{"router_score": "softmax", "init_std_up": 0.0372, "lr": 0.0125}
Below are experts of layer 5 (counted from 0) of a mixture-of-experts language model. Rows are named router (the router's row for the expert), gate (a neuron's input weights, with its number), up (a neuron's input weights, with its number), down (a neuron's output weights, with its number) and show model dimensions 0-159. Each number is 128 + 32 x the weight over its row's rms, rounded and kept within 0 to 255. Numbers have three digits each.
After each expert's rows: a language model's description of what the expert responds to; "raises" lists some tokens whose logits its average output raises strongly, later layers aside. This comes from a sample of Wikipedia text that the model never trained on.

# expert 14
router:162156141153184147056108120124087161128103192155159216125036110157135117121102148089161130140128134123108163158162156126152111164055150124106131136088104167136145126155164085163080161058101110182152145091109169098106121115116179146129153149109160072117138121129134121115122079156134114155048120155115135149080089170121131105150095142115082117107112116132108136133099058134169140133097107118175182068178166153161112152160152153172113096099103144136145107177139183196113094070146145
gate0:110168176139138119146137114085125142151192060099133112122068059115149136101126168075204160123145137105110146073123118147094121179084106225105153120143106099140172145121105100163127107150073115152173131152134064161130155142122135109181133087126158135174117069139117138141114065143170161093119115142127138168153075105149123068136147140114092089159127208108117145142120081156119144076095143082112184071078138125135137167133184109126183123109115110168158097159123128126126056112090164
up0:161121109101094156158120113165099101083106172162139137103099170119083080152105147131091129123120070098174107197157123106080134125131130051147077139136134166131096135177140163107178112115144124122088089066119185141130140127130135122099120130130122074165077150099169143083096106153136074133176085154109150124170165165102193198069138143116187113139085119164139145134080192141109133152195107135139086192176086125136134172124076155117127163097144172157099135143075169120137177160154096
down0:076094069139134160124097098143143146156089171111091173111177152162084144134077131116122169120162150093198151161164169142106195204143146110177153129124157190109152162118107107098198123140150149133115147129157168146144108120130117183140125121119190117151144081114110158051075177103117162171135115208089152164156124139131093158136143141134209071138129092100158187119092145111151151109208130096129101118118071139101140184113093138149111153102128177163165099118093108133133142158134118
What it handles: Single letters or short pieces inside foreign names and words, like z in Byzantine and Leipzig, i, u, e, o.
raises: "et", "el", ",", "os"

# expert 10
router:148155141176099114116153141112127122165055157221125172094079077161103159076094081134113111154064120090105160094176143150125157177141138118152096122126093197141143157093128143163150155091073118171165133097126181165183107085105142075122152109076220095071088084146134159137127108120047125061117133121138157150130093111127102127141127154121133146128140128112141158117122091190128170137171105181118132120147192165152115084104120133118091156090153107142082096191114105123121133117116113
gate0:120144123158114118116094168066142130116115148171124094167129142133130151140124109044176083132082120122115077114211163113098122072110127168167104123159142158116180188101115161139223146136121121138098142132169172062129143126136146158075135134157179104155111105169174094125115138113160122137146118066098092128123107175113106137141142172087058163189063098106151120148108147153082145062102108109125123087135142122144079158139093151134114180113174131096080183109163080120060098099133144
up0:134140164081149135168147181136127167142098138143082082125152080149149132138158116138163118088104178163117152131101056148143136188087177108157154097155140086089105152154140069161109082089165133104138115148113140120120149150128136151157108184160094149174163139074114198102116159151126119136162079152193105134140118079138163125145066101181147079056166080103097141130119154087176097189172153186161123105159160112153196111101114099161105129102175171059082113130123111148141131103138081
down0:108116031108137149111090099135195168161044127110095146147152131145122080109150184137059070141178174133166095127119129152137144151124116075127168120117128113122131117105095102175125100146068080076114119114073104159136173090164136146136204126088088114112164171103172127193128109140178149135134086126140126054084099119105128084096077101078153119041136095153152105188138094145164132142159120158108138122140122108121106096137158096127102156153106166082130108153155169124144089140159103
What it handles: Inner syllable pieces in long or foreign words and names, such as ith in algorithm, il in Guardrail, ass, ile, ined.
raises: ",", " in", " and", " of", " (", "."

# expert 1
router:103166167165140132101164130162166182153125147175149142107113109204135086137162099100089149185132077105183141144158159116104177111141116095169106146130080156123171113172091106167107071048118049140125180098105103082167130076129112129112112123080128081132161102080076156109108157114048124099068105130136109129107082141133135165144117133159121128086174164159133173161150127096109143117161103169125179083149148096138147105097086117152173151095182115114162186126153179139140120091146173
gate0:107170137112174108073175121178142149094137096141098127119158139129105107132122130129092131102144127185102134120116074103226126184143119150197095134139099156068144114172103093107104129128116123083170163043129130151115181028120139141118121161090144104138136135098098160113166150096139155110176073174101106075111151149168123122092146125068173149076165107081122141168104129119107103142129087165143099125199143119116179116164138089105136132177081106116119077134090119172099115203145160
up0:139147128093181106092162091114122128140109133101097138133210143115090121085106117105113156103172172187103142107115127090172039143141140214150110096179129109149132100100084083144107095088147142104145127078136084138119146080106152118051149124126147098086120172154131110135137107154141120133199110156110067046140134149126087084074143150118187122083110097091108124113111119127127151150149122145115101051165143152101162149137138160102126127065065122135118081146098137202089116186089108
down0:099124127100084134116115155090102102112071129131161043133167115082181135197138131163185131114093094090201124128139153168108114045105109080151135135135111078114148089154129122135163093101167129148110174180063129096183149117133104144110062076170115118110120104045130103115160138120158098152087138089176151109109144134129168109167091084169102118130111177184100119111094159099116141088092133137122166142108112144154095145112143112149119136061142133110135211125184138080137137094150185
What it handles: Articles and possessive determiners opening a noun phrase, mostly after prepositions or sentence starts, such as the, a, his, their.
raises: " same", " first", " latter"

# expert 0
router:129107185153109130132170129133192145083116167137146174117083082155086126118134097117138145110080095117081146125163139124049191126145115089116050166043104188179141124120154122121105126142073084155187138108166094098139102117089184091118141129071137077136089096114090151145063117147146172136095134147148073167098133120182095147141091136110124090135116070153141138150132087177123172159169068149096088128175116159173117145098137102116132142165183074161135165150134115145157127087117123
gate0:176181110187147099179164124159104153120089186146126047138115093123162053103117163125139067144116096144114083130147126171106141164156138081199104109102087162101119120088117124092131080108097145112088103159145137140113185111126141085038142096143089104186120122135080132065093132142122096096106167108130117168139184134162118106152158170109104142082141126059078109138086111159148142111193102135111128104164117143179155119156148074115102055126154142153104146151085134116126141062151139
up0:079121180134111132138151064075167087138092083111105079071147166087177186165138136170111090063124195123155148148146120112158092105094132132112110142149140173066148154118110143092116140165111159113138128080159100077128097137192057200160106151083087104144104129145126135095191114104117075125110110143147107132103163166187141103142100111093114157096099130136096152086136114117117105139102165095157158072128123057118122111146156179115171145142082170100086167093132148155129052159098123
down0:097141192161098147145191094129143091158108076127151166125107147145108128175086082132164145105065201201167097126129114086119110136177134179192113168151108107086101085131148123158118149079152156170104107125131048117179127138142115140142101127126188105134155106091127120134159153106118113138126161140133102054136098080173126108107075187086144092131110114076187168186099138153130095165111103117153091076161167191091136150055126148100166130151119090121107115173140119115114159145142094
What it handles: Verb suffixes like -ing, -s, -ize after a stem in narrative prose, plus clause words that, but, if, who, while.
raises: " in", ",", " at", " for", " on", "."

# expert 15
router:148163138145096139083122088135160157092150128157154166069065102164132094161133122125126069190103061157104180164161126148100149108129153148119079146071112127090141104110097162140100123072107109132139175129086119086155080070111161076114125133103139114113153107039073184146104131145090105123098164088159082144141131125133175203161109183148146087113144129157177154110087094163121078159098098124114126050168172105102115089090154165143162137105155114131113129164174135104118129070100156
gate0:149115166166165092079098164112177128122084171130138152140106137108114080161143148177123088122132141084133121117116129076111070097106167145161077091121130178145102141146127158119154158139122086120113166165093105129168142131158133123149139152073090153136128178138115113153096157153113115135103132097177101153096120130219130217135145142124119108133103142176118156095097120088152148150088091039133197119144121096089100117083081192104164085164049090108149150142104167148107128216062112
up0:117189143108144154115191161127112151091074143131128159144166104139128090118119141098155163126148127099122112173201142129130133130107071134151146131158180117074175112126089130176076149141115133112111127147145146117181134104137116133125137102104110069141109122079096160118152110123115121064158135154100138064106153040093140017155107109091110119073100055059126158180152091128111109080098136130190066122092103169111109163152158090133087159172136124162151082126182098182097124113146118
down0:126080117185144154120097152089127179079142136125108150109136110091107145132141207174163203125088153133101199114172131119142138160146164170141131169138184152193133176157135143198143114134079120107128123097109147119178120148090113086123056126120142115148102170109163094123069158103151156138117174111090084167065167120162144100164181123133084141095128054147124142156128094155136167071107134139114082140150155122130071161174138119108134066126166131160045154123102103172105150153142096
What it handles: Standalone space tokens and year prefixes in tables and lists that come right before a number, such as "| 3", "at 06:45", 201.
raises: "198", "201", "199", "200", "190", "202"

# expert 2
router:097123168120081137125107116144156165082113145159115107117056071183100090155171128123154093150098131117171163153138106121090131166132165158091110111123112158108144092156086115208162076110116099109144138114084094112144128135149146105143188117084210115169114113071034149120089145061095107106090136065165101164136121120134107128176170169119123152085132139169114175126107109189130094185097128162139129114184116139121166132132111163104089147146103071162127197163121144179065138115136126
gate0:112054096177097120138092081130117098092129137149175126088053125099113171120100150154126094177112109156139079164087099136096108105129153082108145101116077184104127079149132148095148111099115143116116111145092042146169081104084110074075122099118128161164131080121095121153077104115084097160117123186096088127079108149105168119112086156163185156172178090123118121103114115149161120200190175123085176153116141112152137148126161065139092154150110071138169119089109090111146122102152090
up0:116177086200113112142139122104171132117150127186142147045104176171137122114135082165106223130180150152147092140127131117111128134169142129135095078104167163121112076098122173045127119110132133191068131141111158099155136097128120113063203072116123146167115080112108109166137149132157128158153151154109110180103157135133087127112099138122121119175118118124135142189134174150152112198140097107143139105164111120089149136140202123119117118102071113109095109093139085171142086144171039
down0:120124111128158060168115138078127133142212108105113141105155169106172122114182118175175148094132082134127129080085131137182113130127029119107164133108078137091091128163142146117146148151095088142109113121113109146155148094133151140087171119151104184185160101137151128119149118163128100136102162196125102141174128133113095191108091143047178128139127065143116150136123083102120143157157148128140124132141160117103144182119102100133175104152081120099121092073094101218083083128040087
What it handles: Field labels and heading words in infoboxes, lists and section titles, such as Genre, Written by, Personal information, Team, Cup.
raises: " and", ",", " (", " of", " in", "."

# expert 4
router:095112117118151122134136124180165148080117096145178118107113050147144156129097122134099122122121127090117138139154127139131151100092135121099134183053122149073155118125146102183165133079094043117236120114133137174130130129126154152092182119094225095175136093119114153111086148097130181098106132135165120164079133157138115163154123152088118124132135105122097112086124052155141075090144064153138162090132132091099135119125150107165134142100156043173147139154168175195099126098146166
gate0:117141119136086122136167152134154104090065187129152136128154140129073058132084108080147099154174151149124118113095151110134125117113128216144150138163147163088093159160170052109124106091087165170141119087087141142132132144175124145074108140127100102125077101123063134127142087118135128091084106142119092114169109125135175120159122151115182148106079142126109062091115147151155094196151132088163098140059124188108162118083052067117137101146125182112205125134145091145170087110083133
up0:223095133095129173109111105119098107110160093113143130143110165164210159083186180119107127123103119159164088146152173180070102142114134116152098140129150125089183099094122196162152164150149150130089155169105116109120133144164122113199153182103123164128183122101185171179094195184116131134182165076113139142130162068151132135092187145114087142175114168159129184178166141083159120141133145096142136122186136084139131092103126146127138181140153114107100119125091160123132170111150138
down0:145122129119175161171111145079100150148132143129101171166100127065112130113129162114117139092075139119155160137138123102104114169150154136115054108166080128144166130116122138111118173158127117102133154148155136100159181144159156170129148074127109086138092142098090210120118111124130108045139229078151190134135121139127146155104137135106118105120177095151118085125116107147151145100084113144103126134155179113211122141192182147167106085132139136217156135106131087214192086185140109
What it handles: Prepositions after nouns, participles or verbs in running prose, mostly of, to, in, for, with, by, from, against.
raises: " the", " a", " its"

# expert 7
router:157199145210146145112137074132159112103129143115109178128057073188101079137122125108121110173124109112156181166148163129097144110087160149125104159057110142124156102094135162144102123096107124125158187077067153125146031082103190164124181142148121069148138115094145186143104172074100145131101079098131075137097162149158142112140117195145141119158110134112124152075129092115133110140136128128125182071165110138141179103088183120094103082120133106118102140139151112119178110083116102
gate0:124134097200143149168180048068123108105137124095144182105120073129106089094191106149146163154149076104145141132125114080112110112132063066100146062100168177121154157053076107115164168118149140123151122139079092104145137118115083164190182147112122132134139095130138117170159068136141170091089097150118156078141103158083130182150143113096135127114169165089125116136125140168172133148155129072112125073183113169143142094125134151121169120109074070125090126092177184149135119148137119
up0:140118113154127087116134115078161157138147130117083119206166105159143112146158107143101145118149160058094170141151086065073140106114144103143131127137124060131141119132139148074122120072132169181136146143152165183143102128100161084214160112150103104167175178139188110132139123140097180104106094148121114110143080150103131149112125157104136094150128186171155097195107138083087121091148147139147148094131170105147098107097134130198127115096141102096097199096166145141102039089059083
down0:151106147189143178148156126143123078153129118094102080144075122145145115064067164118104118106164134098128138148077086129122169139105163102094118082158106146154085110108149171098180213140129162177113148128177199133140133128141144141144152145132149099092064173117139178063105138169131093094106137166238146175178129174151155082121124179091147138105120142108188154173100095144110170085143138110152164184105169137144060134118144099108107116067118131106147124132177145142125108133117124
What it handles: Inner and opening fragments of surnames and proper names split into pieces, such as H-anc-ock, W-ill-iams, Mc, Cl.
raises: ".", "i", "al", "is", "ar", "an"

# expert 13
router:120103129169132108121130077143182144114132139157138150134067117136079092099180128058087160144065114106126195121103113058085128201082181137128140120074121129173190104140153075165142124119133081153202188125116153150150107142138174124151128145069159098105167132097147185088105119106155155083082154085152113115145123194189152107130168170131109149092199123155148113109078105171106108145114101131115099109129107089134098154119162153085146181114116081126079125168124116158091124098107112
gate0:122066151119089130167174107097140156101134133187125084146096106182102176110177112177173131140104132102159129140150077082070122084171058130095163094127135108128167181142104175120172173100123139192116132131145208143117132129135171100140130111145170060178149125153135136077153091157123123174154076109125167137110140188159162114178184125132171099100177137143179116103181184112094082129115083158144159114138137139075163148109110181077118146130155115118138107163094145157152125193134104
up0:119140109176179121116110122109172128149090188128110061150168138191081144151120157151104160116120122176158113136096077143089073122102101149121106181054151083125159111060153119188158119139098083101130142135148140117077122157161137141137087101149104147144111142148097159128082158108117114144145106139173128186155114124143224153127068139145163171195108088116090142096171136107112103102106173150101156143119157135100132114103103097058099121118129108171184144178146168141196178170101191
down0:139162146101107086077106144095133126176127092136129070125122118186151136116091103186105150135116130122122168122144100119057142146099089151068049183197156177139149161096131128111116149113120128185138118110121071115146170144122110152135101116074196132109144159157044108108087107088124076171118149111123107103135069124205122170094124127116146146076136104129159136148136174113084143107047091120148186148124148073142142165177193100151109147120046099157134138138102138115152120107088120
What it handles: Content nouns and verbs after articles or auxiliaries, especially time words such as time, year, life, century, later, began.
raises: ",", " in", ".", " of", "\n", " for"

# expert 5
router:144142136156093196114153111125166173129159156127160145110080130204131125130141103113132098176145094168121168179170102184027152124133159132127111176107086133163175071116103131133134065095064073115121151145117141095155058135149146086136193107097167118109152120095112159109079173129129135109128148096168096173125164166115178147186116160119123121075138101171146096144094098138140099178148100102111147088139134109186122105062132110137129182130147092159132143203157137126073167111117097
gate0:111100153130097126111133093192129110172144104181150070149048107088147115132106109170116163165137139121141186088148146123182156170089134154117117105176118095086166133154147163129123088069116112073145125138149138131144162113144165141086117133129147156077089124155105153034092172167117125113065117143087113181123128116145142096160101159184121088110121098149073120103139116132123065148123144120101160180125116098131097119094183076063128159181150131137163183175114147037144185094155130
up0:083152086121055141108127166099117168130151160148102132031175165183169129090108080091150145139123103150069141168097112186118174096131118172116098114137192136080101177127083086115105139158181077136099082162086091147159189102121170082114137129156201130097118051108112140094123110071125113113122157104171060109143143154120136135160082116148120111126113145143113139137131081084154118106151144140117149115133160107165094143153077138123112062132194109133088093153127102139122116179096090
down0:128145160137118151143139178107134136108136136104166104172118094201212169145117105147172115195101087113126144111139152135150075198081148153073138183080198068102164143114104111155194118075104096115117103172077131107141147150120194139128109123122131051150129079088102095071129090130104118104120104136120082158119110199106119144093138135087159139169105090104120153116115106077148078175103134151139149199113133143116105050127108116166110159109113160166112101128132105156084140122176115
What it handles: Opening parentheses before country or league codes in tables, line breaks, table row ends, and single capital letters starting names.
raises: "-", "'s", "C"

# expert 8
router:083109120145086120118140160174120141111164140142094147086041053170069095149124114084084125120079153143100124104150181173099182196089169164068135164137104100142164104158142098146066098119112091112154174108095159135178085057103131118142126097089153107172094108118115119139137139096139152101070134143171113115114102136169135124116125162113175131153145160067112145088101064153161110148078113148156152100158091084188129067087146123116107095179132115124095140153125157105164081097105093
gate0:129103171142149160140140073125170134152095158159118157131109145149096129137156116123102144188094106104116137204133124209133052126067091166099158187081086120089086104069071120170102137172071208082148104143130176130173116083107114108080135170072090136120093106115135152145164098116139123116155117142129148085148140102126148099084112120110170068085116152161098131092126150103175080112075156099141145103130123104123121126144132151106115128093098095148141131196170222102106154149170134
up0:149126135130114099129127138151150088132104136172119130109056150090128179104207081035151190102178128098106059173089151060113140129145164071183119108137108137179081168174192137116175133112158115168169083113110135135131147110130096079174132110100105116116126075140175115107099060132157120105081148174137122106119111112091107114145098130113217149111106152144133117159139141117072111113141098097162155112083161119160155130121174141139120148077134078128115186074125112093099165162096109
down0:127123149100152043128100119141118132107111140156113130129159111086109124110161131103160140149176101096137070167117065116129141090108104127106176094121108123166106149098114117134126105100121108125128207173102184167075079151128063129117156123114154067170154098105087090136160116144164135174144159094142112149133173132101135134193125107124153092160142150077075077164184177053107131107118121174124127078105137084163167124107149103113141205091118096049127187148106081124146138121205182
What it handles: First pieces of words at word start, often consonant clusters like sp, bl, sl, def, plus sentence-initial He after paragraph breaks.
raises: ",", "in", ".", "i", " and", "ar"

# expert 9
router:163185155130117171138102128162142152116115153149175125094066068172089088110110109051123088179123111118123161116178130150118181169052162141137120152084126180110124102123123120140128124102052106174167205135102093076153071130109129070166127130107205110131126115114142142150076174133113197142098139089111096133133118120128109141151092173157147147142176099093134125117131080179118090183157096172106130087172152092132087112085144155151139156100172087172141148123146118155117085068149147
gate0:123099168097110099113201087147114093184121196120088164077099103149113122168202160130120130121137101149120092133166148122068112115068141103113100133150089134121136124139098141160160110133063123145141157108116113102163124144158104136130103095152119114116113065189163176150160151104167124080130144129056111111119115150075124137195092115155127092141195092071083130078157136139103040145135146132146136154200175081128160117082170143107104131154156064121139103076090115173141077101162140
up0:113114152117147146109069132143164100143157193134108148135111102146122123122168167125139115119078156176146139158137097124059131114129108138111058144137179144105143161160115157096166121136116118089172188122130093110165180124127111114124089174120114130107117056098144119116165147164088152060132133178102092157076141124061099172162118111167115144148179078118144128051140142159111079100151054067138122176131164116147150039058113157103162121131137073152095100080095129118116049121143106
down0:106163101133168078077137150103092137130149123129145108177120132098148104111097103136052139100076158172121103102127093071141140101118124143129118113162141210146145162096100063152209139090170143121120111151150175110140198074179131153149135073168142116099122178124158119154095126128159144104049124110134131166082121141108098138108128143149113172144122099145134118172184135137110141167064196134149110113137123108125090195128130125152133076057118181196122141091148087160083060117099166
What it handles: Numeral pieces in tables, results, dates and scores, such as vote counts 2,272, match scores, years 1921.
raises: ".", ",", "th", ".\n\n"

# expert 12
router:137150139135143124101167059138150190103168170122153112096089104146102098079090144110111129176146084097092163142117157183131168129104120157159118146139084142135175086148131110206060145115090066146191159130131139097200057144116155138144124152081157086139133124101084199113108158150130126129097105129125102134142177165139157174132065144143132146075181143142160139120074125157096169184143068154151121106167172059110112093104108105127193155129151101141149163137119194163130151120134111
gate0:137138170102157183092166126095115108150069141120140125155082102139122198127103172124179147082150118101132092175150160117097148130122092111077090125165088112135137051093137112169081138102156109136139081097137158124170064136058127079099113094125125091149135125140109078153115116086068124187101124120093146098130052123152135161088173153104119159161145161140161151098063130131077206200121144137139121197142102068119147138114146119166089099172140088121130148103098131133134089185102171
up0:101129096108164118105154078092148092151047137104144121074135043089125138130105152111137163129152114083132151134135151105103115116213103111119128147125096117077090114109143124196038184091100147128114076126130074116118107168113128119110193085096142126089148127091133126152109129130114111168100218144140094111147069137153101111096152146158100119067133147117164141086113155128129116106104154063129104119053171105137145109113147154081071076166138121153203142129129098125155160109130204
down0:153175095146166158153125107134138088119100128165153132150149127078089103079102163160179120133135083095088120167118080127168061176157110093111150186090158082101076061165127108142075158138183085101061075101097102125113097140131126121105114165146142178177090159085180113113093134127108173146110131086140108122175107173150135098118120160200158163120099139146098122134102117115137155152158137138184029165135142157173164053130083088116093121102127141099164134103127087106137087123115155
What it handles: Proper adjectives and name-starting words after "the", such as United, National, American, Soviet, World, British, Democratic.
raises: ",", ";", " and", ".", " (", ":"